Below are experts of layer 5 (counted from 0) of a mixture-of-experts language model. Rows are named router (the router's row for the expert), gate (a neuron's input weights, with its number), up (a neuron's input weights, with its number) and show model dimensions 0-191. Each number is 128 + 32 x the weight over its row's rms, rounded and kept within 0 to 255.
After each expert's rows: "comes after" lists some tokens at least twice as common just before its tokens as in all text. This comes from a sample of Wikipedia text that the model never trained on. Tokens count by the router's weight.

# expert 3
router [115 183 152 137 134  95 110  17 144  91 152  41 166  97 145 198 177 137 120 159  83 132 219 100 124 167 116  94  90 102 154  99  60 121  82 111 100 135  93 139  97 152 162 119 156 125 120 134 130 172 106  96 100 153 122 133 161 149 110 118 111 133 132 140 149 178 114  94 138 122  79 110 200 133 101 115 129 130  99 193 125 108 146 130  84 109  95 108 140 130 129 142  99 185 138  93 126 106  98 148 131 143 145 121 129 124 167 104 124 143 125 155  95 133 105 188 104 117 107 118 167 121 153 102 182 103 111 148  83 110  99 145 131  67  97 196 137 111  83 138 128 138  94  97 164 147 137  99 144 163  96 161 203 199 137 116 121  76  32  85 143 113 120 127 101  84 126 149 187 114 138 167  86 120 174 138 129 149 151 145 101 133 106 127 104 116 188 186 126 125 104 139]
gate1 [126 133 152 127  82 110 125  73  95 142 143 129 105 157 160 140 110 165 108  76 129 126  95 110  74 103  95 120 175 176 187 128 135  82 152 139 119 124 102 145 133 108 118  98  73 133 146 124  70  87  98  86  89 112  77 132  72 159  91 166  74 121 169 145 137  55  91 191  82 125 126 102 117  54 163 119 118  93 143 116 161 112 149 181 143 187 137 108 217 147 126 158 105 144 158  72 124 124 170 170 150 204 105 109 160  77 116  82 139 163 154 104 136 102  95 124 120 102 129  90  83  95  93 103 132 178  83 103 134 164 125 168 168 102 169 116 116 166 106 115 132 109 157 130 138 185 103 154 141 134 171 131 160  95  98 122 131 116 121  67 174 116 140 101 137 178 160 132 106  45 165 109 122 154 114 159  70 166 180 107  93 161 162 133 166 116 132 157 142 125 133 121]
up1 [ 77 114 101 150  83 125  99 151 162 107 117  83 143 157 129 101  96 121 110 122 109 176 160 148 183 155 122  94 147 154 131 125 102 172 143 195  73  91 107 124 108  44 179 102  92 145 121 143  94  97 115 149  80  53 100  73 135  79 118  85 110 138 138 105 132  96 142 139 148  47 122 104  84  82 169  84 132 117 169 198 133 148 143  98 119 113 102 124 119 134  49  91 183 138  77 102  97 157 150 185 128 105  77 109 121 139 129 127 176 114 112 127  64  79 113 136 178 155 124 162 140 136 134 126 127 172 119 114 127 110  74 144  45 145  74  85 147 187 144 121 179 153  94 110 134 148 133  85 108  96 129 144 116 183  87 115 110 130 117 174 192 119 169  68 112 134 156 144  76 134 154 151 138 133 112  90 110  87 126 124 125 147 153 106 129  72 142 145 136 146 166 142]
comes after: " ", "2", "0", " (", "–", "\n"

# expert 5
router [144 116 160 172 133 106  88  86  93 141 100 122 133 124 124 109 159 104 142 111 140 183 133 161 170 213  74 121 131 169  82 156 100 168  56  96 112  78 126 144  98 108 152 149  82 206 163 137 141  97 152  86 172 128  87 140  89 124 130 139 148 180 177 146 121 183 191 135 127  90 121 134 138 133 120  95 150 155 105 176 127 137 116 141 189 117 132 159 107 117 193 124  83 137 149 155 110 121 131 102 107 150  74 103 109 117 111 128 129 125  99 121 140  62 108 108 121 153 162 136 168 105 114  94 162  99 121  69  92 114 145 106 132  91  55 128 166  76 118 114  61 103 138  57 123 127 118 129 141 152 117 187 144 158 101 107 117 113 103 137 129 110 125  65 117 104 104  92 137 125 195 130  85  93 152 132 111  98 174 178  55 121 178 105 158 160 141 133 222  79 132 156]
gate1 [122 156 126 178 109 138 158 107  93 105 153 136  99 202 166  64 104  89 173 118 146 183 129 152 128  61  91 221 112 132 121 124 115 182 153 134 158 115 135 141 107 165 117 178 107 121 151  80 138 149 143  99  76 108 125 132  94 175 132 177 123 134 164 171 184  92  92 119 144 179 130 121 175 106  84 106  81 119  91 140 101  85 134 121  84 114 183 198 159 146 107 123  89 114 135  67 110 128 153  61 158 125  96  96 163 156 102  60 111 176  90 100  94 154 133  89 136 127 133 123 194  75 117 110 117 133 160  64 188 144  95 143 122 120 117 186 140 165 128 155  78 101 127 119 179  61 113 129 177 145 123  74 134 128 105 111 130 161 143 122 103 142 143 135 120 137  96 121 102 151 161  81 138 140  85 115 119 158 108 166 109 126 100 155 119 105 132 102  96 116 148  44]
up1 [123  88 116  50 124  96  96 136 130 132 156  95 128  62 132 174 142 158  89 113 157  81 121  71 120 194 153  89 104  89  94 111 137  80 113 150 102 132 151 102 151 121 151 102 162 117 131 157  93 149 109 201 150 125 124 136 157  93 122  69 145 126 134  83 120 165 126  88  98 106 148 149  72 132 109 131 113 162 144  90  88 190 129  98 193 164 139  88 115 123 103 106 161 162 116 182 119 181  53 171 114  92 127 165 110 147 121 184 173  78 145 171  87 102 138 153 159 140  61 123  76 159 143 143 139 134 151 148 103 108 138 184 113 129 151  70 144 129 122 125 159 154 128 163 152 150 118 147  92 141 127 149 105 143 174 118  83 135  80 157 143 147  80 139  93 125 141 146 153  89 118 176 103  93 208 159 179  75 108  72 135 128 107  81 101 137  92 156  74 117  94 195]
comes after: "2", "0", " ", "1", " (", "3"

# expert 31
router [113 100 136 161 164  87  89 106 158  75 109  47 115  98 158  80 136 127 123 158 169 121 165 135 150 156 135 132 136 129 162  91  93  79 113  65 121 142 139 154 145 173 166 159 133 109 110 170  86 115 157 158 126 159 156 106 118 128 114  98 112 105  97 113 182 127 104 132 147  77  71 119 197 142  93 141 137 164 168 151 161  93 123 177 139 186 135 122 162 108 131 156 126 169 123 174 142 124  64 148 128 152 189  97 121 177 155 134 119  92 166  87 136  60  96 137 101 117  74 124 132 110 123 145 167 117 137 120  91 177  95 180  88 100  75 181 127 103 118 144 119 140 102 104 156  99 149 139 153 169 101 132 207 139  96  73  88 110  72 100 147 104 113 108 110 124 100 152 236  81 118 178 152  95 115 118 144 164 121 112  75 117  95 107 198 107 115 166 140 162 167 111]
gate0 [103 128 151 114 100 137 127 126 150  99 175  86 144 107 129 113 122  94 102 133 141  69 137 128 189 154 136  75  91 215 135 137 127 159 146 116 102 104 135 125 114 151  91 175 153 104 123 187 145 148 135 166 126 170 171 133 125 109  79 162 178 126 141 208 141 100 124 132 142  72 106 136 178 111 111 130 127  93 147 125  76 128 127 115 170 185 159 141 131 125 105 176  96 193  87  68 131 100 161 117 103 139 158 143  76 168 185 170  90 131 134 101 180  73 129 129 118 161 161 159  86 111 129 154  87 125 101 127 141 120 103 110 110 114 112 158 138 149 165  98 195 165  85 178  76 151 202 176 170 132 199 124 142 122  85 119 139 146 162 132 158  92 123 134 170 228 100 164 120 111 140  94 151  73 153 132 129 133 107  55  71 119 126 106 106 134  93 137 136 111 103 170]
up0 [169 100 157  87 125 151 156 188 111 112 167 149  81 106 161 163 126 179 125 108  64 132 122 181  79  54 129 130 175 125 109 113 113  85 142 115 106 164 113 163 187 114 131  87 100 183  82 145 156  96  74 135 178  95 108 165 117 120 144 119 135 141 113  62  93 156 166  65 122 157 139 107  79 123  96  89 203  86 100 160 197 121  69 148  88  94 101 151 123 104 165 136 153  86 185 143 105 129 128 153  86 202  87 113 125 141 107 160 150 112 132 137 102 116 169 128 104 113 162  24 102 116 111 130 101 117 110 176 109 128 160 119 140 157 192  90 130 153 143 147  87 159 107 103 165  93 140 160 125 116  83 173 137  98 121  87 127 111  84 123 174 125 152 112 131 131 131 156 126 166 143  81 112 168 132 115 161 181  96 181 145  95 136 142 125 114 131  91 127 137 105 179]
comes after: " ", "–", "0", " (", "9"

# expert 13
router [ 96  77 152 138 123 125 128 165  88 153  95  87 119 136 116  96 103 123 140 170 144 129 128 206 143 159 190 166 146 111 146 122 143 137 161  89 114  97 181 168 164 167 198 106 111 135 116 125 101 134 163 119 139 147 108 169  93  87 151 102 166 104 122 133 156 126 109 112  56 187 110 209  89 114  84 161  83 114 175  89 139 117 153 146 122 128 167 174 160 127 147 166  96  90 105 141 130 174 185 165 127 124  82 106 142 106  73 128 159 186 117 127 144 111 102 116 115 125 166 116 196 131 117 103 149  93 141 152 188 156 137 108 117  88  78 139 128  83 102 111 156 155  89 150 145 121 155  81 118  41 145 108 132  91 112 141 110 137  59 112  92 161 135 192  72 155 111 102 112 102 162  94 169 111 112 132 131 126 132 163 188  91 162 103 178 123 133 139 125 134 231 135]
gate0 [129 151 227 153 138 133 174 134  51 125 139 147 101 126 135 109  90 115 122 136 143  96 126 102 142 162  88 178 157 204 107  80  86 164 144 124 152 103 125 134 154 144 162 141 134 149  90 152 100 114 191 107 149 140  88  95 125 140  91  79 132  99 155 129 138 131 114 140 126 161  80 129 150 123  97 178 154 107 157 110 144  95 154 141 155  93 184 117 176 128 183 137  68 168  90 189  99 188 115 134 145 116 108 149 131 168 108 131 159  95 123 111 113  95  99 150 112 129 130 131 132 147 101 105 167  64 137 138 174 118 154  91 105 103 102 145 152 141 142 133 202  84  60 103 120 100  82 118 146 110 201 114 160 117 123  74 107 178  90  95 111 117 150 163 140 130  99 117  66  99  79 216 114 151 130 162  78  78 175 155 104 107 177 128 108 108  99 205 157 134 142  88]
up0 [126 112  51  94  74 130 133 141 170 141 154  88 133 127  93 127 150  81 138 119 111 123 131 143  77  97 123 140 155 100 178 134 154  90 121 100 197 133 142 148 117  70 131  89 111 125  78  55  89 103  93 137 140  96 132 141  34 144 202 136 193 132  37 132  94 130 113 164 153 145 169 135 120 122 148 165 109 105 154 130 182 165 100 104 132  95 117 174  77 118  69 104 145 132  99 172 178 161 129 144 155 120 164 114 118  80 106 116  86 158  91 175 167  95 137 156 112 158 187 142 162 155  93 135 129 156 127 126 147 151  94 171 160 212 150 115  83 169 113 149 112 146 127 126 130 194  96  94 110 147  91  75 169  91 102 130 156 148 110 128 113 131  84 127 115  89 164 124 179 154 153 111  97  89 174 129 187 149 104 133  72 146 134 161 126 157 139 145  99 148 123 158]
comes after: " a", " the", " and", " an", " to", " was"

# expert 20
router [ 85 116 104 141 104 152 111  86 140 178 136 124 122  92 122 169 113 162 103  86 165  84 134 106 130 122 155 138 129  91 123 123  91  89  83 145 162 156  87 163 130 138 147 116 181 108 152 182 111 173  90 131 168 140  83 158 159  98 146 158 117 153 142 153 106  86  87 115 142 125  97 157 170 125 124 142 183  77  54 180  70 123 184 145 106 149 138 157 108  97  57 119 118 157 141  98 126 186  87 108 133 130 130 145 101 165  55 167 152 147 148  67  54 106 184 176  90 143 123 138 169 162 139 113 172  97  88 101  95 216 129 126 145  81 128 120  95 140 116  81  90 188 176  94 124  96 103 155 107  87  97 169 197 132 145 115 175 147 100 148 160 113 137 139 136 137 122 131 126 151 109 114 122 128 120 168 151 102 133 118  80  91 134 141 134 200 129 102  59 190 107 120]
gate0 [111 115 157  88 110 129  57  75  96 238 182 122  83 132 144 138 158 106 113 138 156 135 157 111  93 113 189  92 155 155 135 107 160 208 163  90 106 123 175  84 171 169 126 142 158 110 146 133 109 146 181 161 168 130 151 148 113 163 169 122 155  73  90  83 146 140 107 121 123  72 165 106 115  97  78 176 136  87 142  89 151 132 160  84 141 105 128 178 161 123  92 122 107 139 159 169  92 189 130 149 165 115 101  58  88 148  67 133 134 137 164 130 107 135 104 140  93  82 152 130 101 114 167 196 103 132 146 107 148 134 109 118 154  91 180  87 157 120 130 196 191 129 106 160 164 138 135 115 105 171 167  87 125 132 138 171 131 158  77 116 157 130 132  76  90 123 133 106 101 121 125  83  76 132 106 153 135  66 110  99 127 154 173 107 110 148 145 121 153 137 162  85]
up0 [125  60 149 166 127 103 116 201 121  82 105 160  95 138 210  89 127 147 113  97  73 135  82 187 116 126 108 122 154 135 138 123 198  59 128 160 139 112 173 152 102  97 140 137 134 172  97 143 152  84  49 113 150 125 141 144 164 200 112 143  76 174 123 187 147 148 143 124 142 153  94 122 137 147 165 135 161 132  81  99 137 139 120 135 102 136 135 125  69 143 185 185 127 125  75 121 171 101 144 140  86 176 116 179 108 148 159 137  64 139 137 117 110 107 122 134 172  68 124 170 100 154 165 140 115 152  92 134 104 126 159 111 119 189 134 132  89 143 123  92 119 147 124  93  98 195 117 115  73  93 115 181 140 211 102 111 137  76 153 126  98 179 151 118 159 110  80 104 117 148 154 121 133 113 185  62 152  59 107 117 137 143  92 117 138 106 177 128 137 122 124 126]
comes after: " ", "1", "\n", "9", "2", "0"

# expert 12
router [136 135  82 152 132  50 123 122 135 176 102  82 152 151 148 127 160 152 134 160 113 108 184 163 200  85 119 197 136 108 159 117 120 113 117 101 190 148 134  95 142 163 154 127 131 106  94 133  69  99  92  94 167  91 115 123 123 166 130 130 145 148  74 152 116 177  92 143  90 139 108 114 122 142 206 120 157 139 119 135 153 101 127  83 173 104 148  77 185 132 114 171 127 132  91 119  61 101 112 107 156 148 132 113 112 158  68 140 164 110  71  84 113 142 191 154 108 125 147 143 180  86  84  73 171 105  99 119 126 164  85 136  83  98 125 104 106 138  93 151 164 118 103  87  84 110 124  64 110 135 128 124 175 186  77 201 132 123 101  82 119  69 140 144 105 166 110 120 110 180 125 154 121 153 132 133  82  91  91 166  91 118 125  61 137 142 134 143 105 199 155 106]
gate0 [135  99 111  97  91 149 161 124 189 114  93 123 138 156 116  54 148 136 130 132 179 135 137 179 203 104 177 145 136 138 108 161  56 154  83  80 106 149  91 169 143 160  81 118 165  76 146  92  99 111 127 144 166 150 111  82 115 118 105 186 170 121 127 148 154 171 158 114 136 121 124 142 122 114 160  77 145 107 152  95 154  90 166 100 125 157 146 132  96 157 138 169 149 131 126 129 192 121  95  87 129 175  95 156 147 123  84 126 110 148  39  71 133 146 190 124 143 124  75 107 101  86 165 112 127  91 107 177 130 107 143 153 160  96 117 129  97 118  55 186 108 132 100 133  88 148 112 108 126 111 152 151 148 162 134 110  95 102 159  93  89  94 141 137 133 174 165 152 169 133 119  67 113 153 101 133 138 103 177 127 117  93 107 193 144 174  45 104 158  85 150  50]
up0 [151 103  90 112 140 130 164  83 151 154  93 108 139 154  93 111 170 105  73 149 172 166 108 177 174 103 193 127 110 141 174 126  83  69 109 147 142 121 160  99 101 166 105 106 147  56 102  99 148  69 160 129 139 173 113 115 161 126 125  83 113  97 197 147 110 127 118  89 119  97 158 144 121 100 181 114 126 102 117 112 142 152  88 131 125  78 134 144 139 176 123 161 115  96  87 130 140  94 167 168 111 162  80 155 138 141  71 113  60 165  81 119  84 138 120 135 165 212 105 136 128 127 113 141 138 113  88 182 102 135 187 162  69  96 122 170 109 175 116  88 103 125 114  79 104 130 100 104 119 161 158 162 101 174 117  75  97 122 137 178 133  77 134 189  63 181 108 181 122 104 114  85  83 126  60 118 137  62  97 180 120 131 139 117 128 108 135 111 115 123 111 106]
comes after: " the", " a", " The", "==", " and", "'s"

# expert 23
router [154  53 124 150  71 127 134  92  57 121 116 116  68 191 147 191 115 126 151 125 149 186 126 126 144 121  83 117 124 184 156 137  98  52 162 142 126 184 110 122 123 145 187 136 125 121 134 125  97 116 121 126 171 118  99 154 137  82 126 139 118 116 145 155 111 102 134 120  71 185 150 121 150 115 198  52 103 124 136 127  90 161 176 159 143 146 127 179  99 159 149 124 144 103 123 144 149 143 198 143  99 168 169 110 101 139 122  62 189 131 143  48 166  79 109  78  64 157 153 137  89 120 104 168 126 134  93 105 177 126 114 119 115 184 154  79 131 114 154 123 102 117 114 148 127  79  90 101 134  93 167 141 158 149  71 162 145 164 157 164 114 111 148 135 138 162 135 120  68 148 116  96  86  61  92 179 114 117 168 139 114 136 113 133 109 154 112 127  83 129 200 113]
gate0 [119  83  26 209  91 174 133 188  91 127 132 138  45 193 106 100 104 155 108 155 130 163 136 113 130 147 170 166 120 147 134 133 122 100 183 174 135 119 122 123 168 120 157 109 142 145 130 122 148 101 126 136 107 109 121  65 135 100  99 111 125 100 153 118  68 112 148 156 100 166 155  87 173 114 148  87 119  91 157 102 102  83 108 115 134 155 151 126 107 141 177 139 140 110 112 126 158 170 171 166 124 157 175 103 166 155 141  92 121 110 106 171 144 163  96 133 150 151 136 139 129 165 156 101 115 103 128 118 144 163 178 154  79 173 166 144 125 188 132 151 104 106 151 129 119 137 124  98 141 102 173 128  84 117  75 135 157 148 227 155 165 156 143  95 157 152 174 109  75 180  89  82 116  50 148 150 109 160 152  59 185 122 121 141 133 123 107  85 119 113 162  54]
up0 [158  73  48 177  51 158 128 166  65 148 114 128 112 177 163 115 115 149 142 130 107 146 130  89 133 152 177 122 140 153 150 148 123 104 191 125 105 110  98 138 153  79 141 106 161 115 129  91 118 116  75 149 111 149 147  92  90 126 119 146 128 116 164 133  54  96 125 175 116 170 124 100 157 149 136  71 116 117 141 106 104  81  98 143 143 151 132 100 119 106 189 120 139  95 107 142 146 166 174 165 135 147 187 102 188 168 143  83 144 152  91 161 114 144 104 150 147 134 146 120 152 161 149 117 107 127  25  99 123 132 133 162  65 134 195 140 159 196 144 152 142 159 122 118 135 142 160  63 144 143 122  92 124 147  86 127 152 141 203 169 165 157 129 146 110 137 168 155  66 174  83  82 116  83 161 164  92 211 129  89 190 126 154 140 141 131 115 131 142 107 122  91]
comes after: "|", " |", " in", ",", ":", " January"

# expert 24
router [140  70 135 136  84 146 112  91 141 128 103 152 150 122 170 137 164 116 149 120 104 159 206 186  97 176 180 107 127 121 157 103 175  40  94 117 105 119  70 141  77 168 172 121 146 139 106 134  98 122 127  99  95 143 154 125 170 170 149 106 157  95 183 162 121 113 193 142 160  87 131 181 124 175 145 138 130 104 155 151 126 159 158 196 112 134  90 156 143 102 159 147  88 188 124  67 127 141 167 134 118 129  79  90 110 148 115  85 114  95 118 147 167  84 147  70 125 163 105 147 121 160  90  72 116 184  45  81  72 127 148 127  77  81  75 182 128 152  74 147  87 100 133 116 151 163 145  87 143 158 146 146 110 188 149  81 140 100 145 145 139 145 141 150  88 108 112 126 128 105 125 139  92  82 163  96  94 114 165 133 105 138 104  57 128 117 130 111 173 128 120 134]
gate0 [112  88 147  87 107 122 101 137  89  92 132 140 186 168 132  63 164 157 129  74 103 131  65 184 116 103 162 171 114 175 177  98 115  58  71 145 118  99 124 141 153 106 163 111 157 115 125 158 107 130  93 148 103 127  73 150 208 133 123  98 142 132  98 129 112 119 213 138 135 140 120 174 115  83  79 185 138  65  71 150 123 139 165 151  77 100 157 119  81 102 127  79  84 119 112 149 127 106 121 129 133 164  74  97 131  73  99 134 126 106 136 146 151  88 171 145 139 203 179 110 101 117 125  77 125 139 118  75 124 126 146  93 139 115 101 122 132 162  86 134  90 135 120 145 132 141  90 114 117 103 155 153 202 122 159 140 136 186 120 145 155 187 155 182 125  77  79 173 107 132  97 187  90 125 173  91  78 108 129  92  88 118  74 115 120  89 138 124 128 147 151 108]
up0 [167 124 156 118 133 125 102 126 100 121 153 156 149 152 136  78  89 122 119 110  76 205 104 161 125 174 137 125 116 179 158  91  89  77  92 128 146 111 104 170 142 124 208 177 149 130  99 133 131 168  77 151 131 157  87 183 164 183 111 141 113 116 132 126  91 119 111 112 149  68 141 211 152 120 102 221 146  74 123 138 124 117 171 128 114 120 162  82  93  97 183 100 111 129 141 127 112  76 174  99 109  96  76  97  70 103 131 113 161 123 138 135 148 101 106  98 157 160 119  98  92  96 117  71 185 127  94  91 128 164 150 118 145  95 127 136 155 121 127 139  98 123 185 139 138 131 122 114 141 147 150 163 161  64 112 127 103 143 205 104 131 170 105 115 144 111  96 163 130 120 113 200 112 175 154 139 145  75 148  67 175  90  98 126 119  95 147  86 144 183 196  90]
comes after: " |", "|", "==", "===", ";", "The"

# expert 46
router [ 63 175 152  92 149 106 106  58 122  92 185  17 146  94 137 141 152 150 146 109 101 105 170 111 169 188 150  73 108 123 134 110  64 171  84  89  81 103 141 111 132 112 145 150  95 143 203 136 142  87  94 127 133 126 136 111  80 149 161 111 141  76 154 126 111 115 162  73 114 147  73 136 180 102  56 141 103 133 101 165  99 110 175 102 123 118 136 134 121 125 101 179  81 163 122 140 121 117 157 145 101 106 162 115 125 116 141 114 178  98 135 117  75 147 107 151  93 143 122 126  81  99  76 144 146 118 105 120 134  70 104 156 125 102  87 179 118  98  61 129 106 122 129 118 172 129 146 100 136 145 109 131 106 235 117 119 172 124  83  87 110 120 135  77 124  77  57 173 119  94 107 143 101 101 162 105 136 159 151 126  75 108 138 143  85 141 156 167 106 119 132 139]
gate0 [151  79 136 169 106 150 157  72 122 124 117 158 117  77 126 174 139 147 242 115 161 146  88  87 160 130 125 138 144  73 111 148 109 118 193 108 144 117 114 118 126 150 148 148 174 105 186 170  68 187 126 160 113 140  73 116  70 147 143 109 123 181  77  72 148 162  71 111 161 135 117  74 151  80 132 123 123 102  97  76 128 173 150  98 163 126 136 129 113 111 157 110 156 150 166 101 105 108  97  72  95 148  99 114 156  74  96 152 181 155 147 117 123 124 112 104 140  95 135 117 140  71 131 135 153  23  99 127 136 128 140  88 113 138 144 128 203 131 135 129 126 122 138 225 134  88 118 132 147 141 111  76 111 127 122 165  90 159 159 106 222 108 145 114 115  96 125 113  97 136 174 142 158 147 105  93 120 122 141 164 118  85 106 113 132 141 116 148 187  80 114 119]
up0 [101 172 134  75 120 100 122 111 125 186 146 100 161  95 116 116 115 115  66  92  62 160 132 116 141 183  93 108 113 200 172 158 157 188 121 158 119 108 104 118 102 164 102 189 107 171 121 147 125 147 115 140 173 118 161 150 203 136 107 200 117 116 159 192 148 124 160 160 159  77 181 154 144 142 122 112 140 156  95 142  97 150 104 165 140 141  87 147 130 177 107 170 129 110 145 123 141  81  90 133 149 110 136 134 175 104 129 126 151 157  88 105 151 142 143 177  97 136 126 164 136 191  76 169 141 152 139 174 149 108 151 160 114 130 167 158  83 125  87 136 143 126 170 100 117  96 115 116  63 124 194 155 173 114 137 150 157 143  70 113  52 168 154  88 144 126 131 146 178 139 111 126 145  81 119 189 146  96 102 104 138 152 219 166 164 107 183  83 102 132 112 148]
comes after: " |\n", "\"", "|---|---|---|---|---|---|\n", "|---|---|---|---|---|\n", " ·", "|---|---|---|---|\n"

# expert 43
router [157 127 123 160 139 110 151 114 139 116 188 163 143 166 120 115  81 107 132 175 146  95  84 137 142 147 119 116 179 213  88 187 167 121 155 148 118 120 195 158 148 117 152 101 119 130 185 132 124 162 128 120 115 108 115 148  94 130 147  71 207  43 116 148 163 112 129 122 145 118 161 128 151 135 122 136  75  63 158  91  87 145 152  75 112 131 113 102  95 135 109 149 145 147  29 155 144 153 124 127  56 144 136 152  67 135 122 144 133 110 104 128 131 128 141  65  97 147  96 134  79 129  98 182  99 125  75 150 131 130 120 151 187  88  99 103 156 159 139 140  79  81  84 133  91 133  72 152  85 141 195 133 154  75 120 114  67 150 178 176 143 148  75 145 116 157 153 127  53 148 131  53 158 136 148 117 143 113 141 140 130 132 148 180 154  96  87 144 141 136 139 124]
gate0 [102  89 135 122 159 113  91 100 133  78 118  86 145  91  66 154 111 182  85 103 116 124 150 137 197 147 184 112 102 164  69  93 167 141  91 171 114 120 141 128  84 113 190 115 139 128 175 155 136 119  94 114 177 160  96  38 147  91 167 115 145  96 100  93 154 143 149 104 162 170 124 187  60  76 147 193 112 148 101 133 150 134 139 157 159  98 142  93 125 147 125 122  93  88  92 103 147  90  66 119 100 107 103 145 135 114 124 152 121 151 108 144 150 153 101 120  90 195  80 131 121 106 151 103 152 173 143  86  85 120 175 142  68 130 138 128 109 115 116 128  86  75 131 142 157 109 162 146 133 138  99  86 132 121  82 152 136  92 176 104  92 110 111 110 110 143 148 116 105 100 158 185  66  82 162  76 126 104 161  96 147  92  77 124  84 131 140 171 177 104 202  85]
up0 [108 180 110 118 163 196 107  99 180 164 106 127 186 129 126  86 109  81 145 127 145 101 149 171 160 138 164 148  73 180 155  76  99  85  78 173 155 189 145 131  84 107 100 145 165 171 122 156 134 175  95 109  99 156 148 114 127 136 154 164 168  96  92 184 168  94 173 139 142  98 124 112 142  87 102 185 143 178  89 126 127  92  85 150 151 166  98  89 178 112 136 149 119 170 133  87 150  92 106 108 145 128 141 134 134  84 136  99 106 104 109 115 158  77  72 112 112 167  69  79 112 170  79 168 147 103 161  78 102 110 198 119  74 104  62 104 135 139 118 147 177 145 147 114 189 176 137 129 136 184 124 153 102 119 181 150 169 193 126 132  84 108 124  85 119 124 118 114 120 104 118 133 111 141 133  61 122 165 148 128  99 111  78 112 172  96 143 161 137 117 158 144]
comes after: ")", "0", "3", "4", "5", "6"

# expert 26
router [104 123 171 103 100  77  83  69 166  94 117  74 168 103 206 161 183  97 162 119 100 105 180  98 166 130  98  85 111 104 162 134 131 127 110 118 117 135 161 129 117 137 150 150 131 142 136 124 139 161 127 114 154 184 138 109 180 108 111 152 144 178 149 160 140 182 135 100 158 102  98 125 132 158 163 130 177 121  84 181 141 153 147 152  88 101 122 122  97 152 101 162  75 194 107 119 149 111 128 118 101 132 174 107 143 134 171 119 101 118 110 137 149 144 134 103 176 138 104 138 145 142 153 124 158  99  77 118 146 120 116 101  87  82  81 138 102  79 143 150 113  77  77 146  84  98 133 109 144 162  82 139 155 150 133 131 144 127   0  68 138  77 126 104 130 126  38 140 199 112 131 159 108 116 180 132 134 131 157 115 118 198 109  96 175 173 174 152 141 117 124 105]
gate0 [100 109  83 143  83 132  94 139 148 202 167 104 138 132  77 128  85 131 170 123  67 137 127 148 177 131 125 156 119 117 122 131  91  91  98 175  90 110 142  87 114 131 113  76 154 119 111 120 135 147 171 184 185 140 124  89 113 125 155 121 211 191 147 160 102 122 183 171 108 120 182  68  94 166 109 156 137 126 141 127 132 117 112 155 127 140 119 226  76 143 149 121 106 127 104 149 136 136 127 138 112 127 107 156 113 110 148 120 138 113  15 144 116 170 122 136 128  99  52  90  85  74 114 135 159 116 144 131 188 152 114 143  79 172 131  96 181 123 120 116  90 202 106  93  82 133 113 137 147 144 123  84  71 122 159 151 163 192  90 138 127 101 111 143 153 143 118 158  76 145 139 146 114 128  99  81  84 126 181 176 129 110 170  83  96 113 102 106  80  99 107 104]
up0 [127 124 150 158  95  73  61 141  76 170 158 114 147 118 115 137 103 151 132 141  81 133 124 135 148 108 113 114 127 146 136 137 113 139  51 114 124 173 128 153 119 114 158 121 145 165 147 156 165 173 159 171 147 190 100 110 129  97  96  92 132 157  61 125 104 105 164 111 101 114 180  86 115 167 101 113 187 152  69 111  83 146 104 128 108 153 105 182 117 131 156 176  90 126 112 205 161 100 133 160 114 131 145  91  71 167 131 129 168 102 104 166 115 122 106  86 137  94 120  99 102 101 104 109 115 133 153 162 150 141 111 189 125 159 146  93 131 118 138 171  74 196 101  81 100 129 130 111 150 122 211 146  72 133 161 110 184 162  52 130 141 144 145  64 161 100  78 111  95 175 179 154 118 147 141  91  64 148 128 213 110 120 176  94 133  77 106 118 141 116  98  94]
comes after: "1", "2", "9", "0", "8", " United"

# expert 42
router [129 127 150 137 151 144  80  69 177  81  83 147 157  98 176 113 134 128 104 171 103 113 156 174 189 116 150 115 105 116 139 156  67 155 115 115 142  80 124 144 117 102  92 170 125 120 113 116  77 119 100 118 107  91  75 141 106 124 121 111  60 129  58  92 150 119 129  83  90  83 115 119 211 117 123 114 119 133 177 196 132 111 131  94  86 130 120  76 120 189 146 158 106 168 123 141  81  98 169 153  68 118  85 176  78 124 133  92 131  57 122 112 136 115  59 188  72  99 111 149 127 139 125 127 155  92 108 117 141 106  99 154 104 121 153 149 126 106  92 113 116 113 135 108  88 145 138  92 156 146 100 186 123 158  91 108 150 151 131  91 170 181 120 140 145  82  91 119 143 180 142 178 154 107 120 101  79  76 132 183 154 137 144 100  79 189  85 149 142  67 180 112]
gate0 [107 130 161 181 119 124  80 162  80 145 161  92 188 145 153 111 104 153 128  94 183 125 131 142 118 151 108 210 107 162 139 105 137 155  86 122  77  49 134  74 121 140 155 137 136 132 127 133 126 157 135 118 126  93 121 158 128 126  76  96 143  71 100 124 116 159 156 146 144 130 146 114 163  55  87 139 180 151 137 127 170 122  93  89  96  82 100  82 163 127 108  98  77  80 104  72 110 109 137 154  95 125 175  80 135  74 145 128 118  68  67  59 108 160  82  95  83 174 107  73  97 153 151 103 120 129 141  75 135 143 116  88  93 182  99 125 100 152 137  99  64 105 114 105 143 125 181 129 132 179  59 108 130 148 162 152  98 186 136 130 115 129  74 141 119 172  85  98 126 103 131 171 138 136 163 159 120 155 179  75 117 133  80 140  69 149 150 129 135 163 154 125]
up0 [151 120  78  71 124 120 153 120 116 135 119 154  57 130  96 136  96 114 128 152  89 154  81 139 146 120 159  82 166 122 134 181 112 184 111 142 154 178  98 183 147  83 109 140 111 149 150  73 115  99 104 115 119 157 131 134 162 109 158 134  83 184 168 164 111  94  85 102 129 132 112 131 104 154 108  82  85 138 106 165  76 147 181 122  82 139 136 152  62 116 102 147 209 171 115 134 144 139 119  88 158  81 108 174  95 114 173 131 125 170 154 116 155  83 155 179 141 121 142 174 119  93  93 150  91 170 105 151 149 124 129 118 141  58 144 142 115 103 164  95 206 187 146 151  80 128 127  86 113  89 162 151 109  80 121  89 177  75 144 117 113 133 147 113 103  93 163 131 119 108 101  83 122 183 143 108  90 124 112 193 139  94  98 163 155  47 119 146 152  63  76 105]
comes after: " |\n", "2", "0", "\n", "----\n\n", "===\n\n"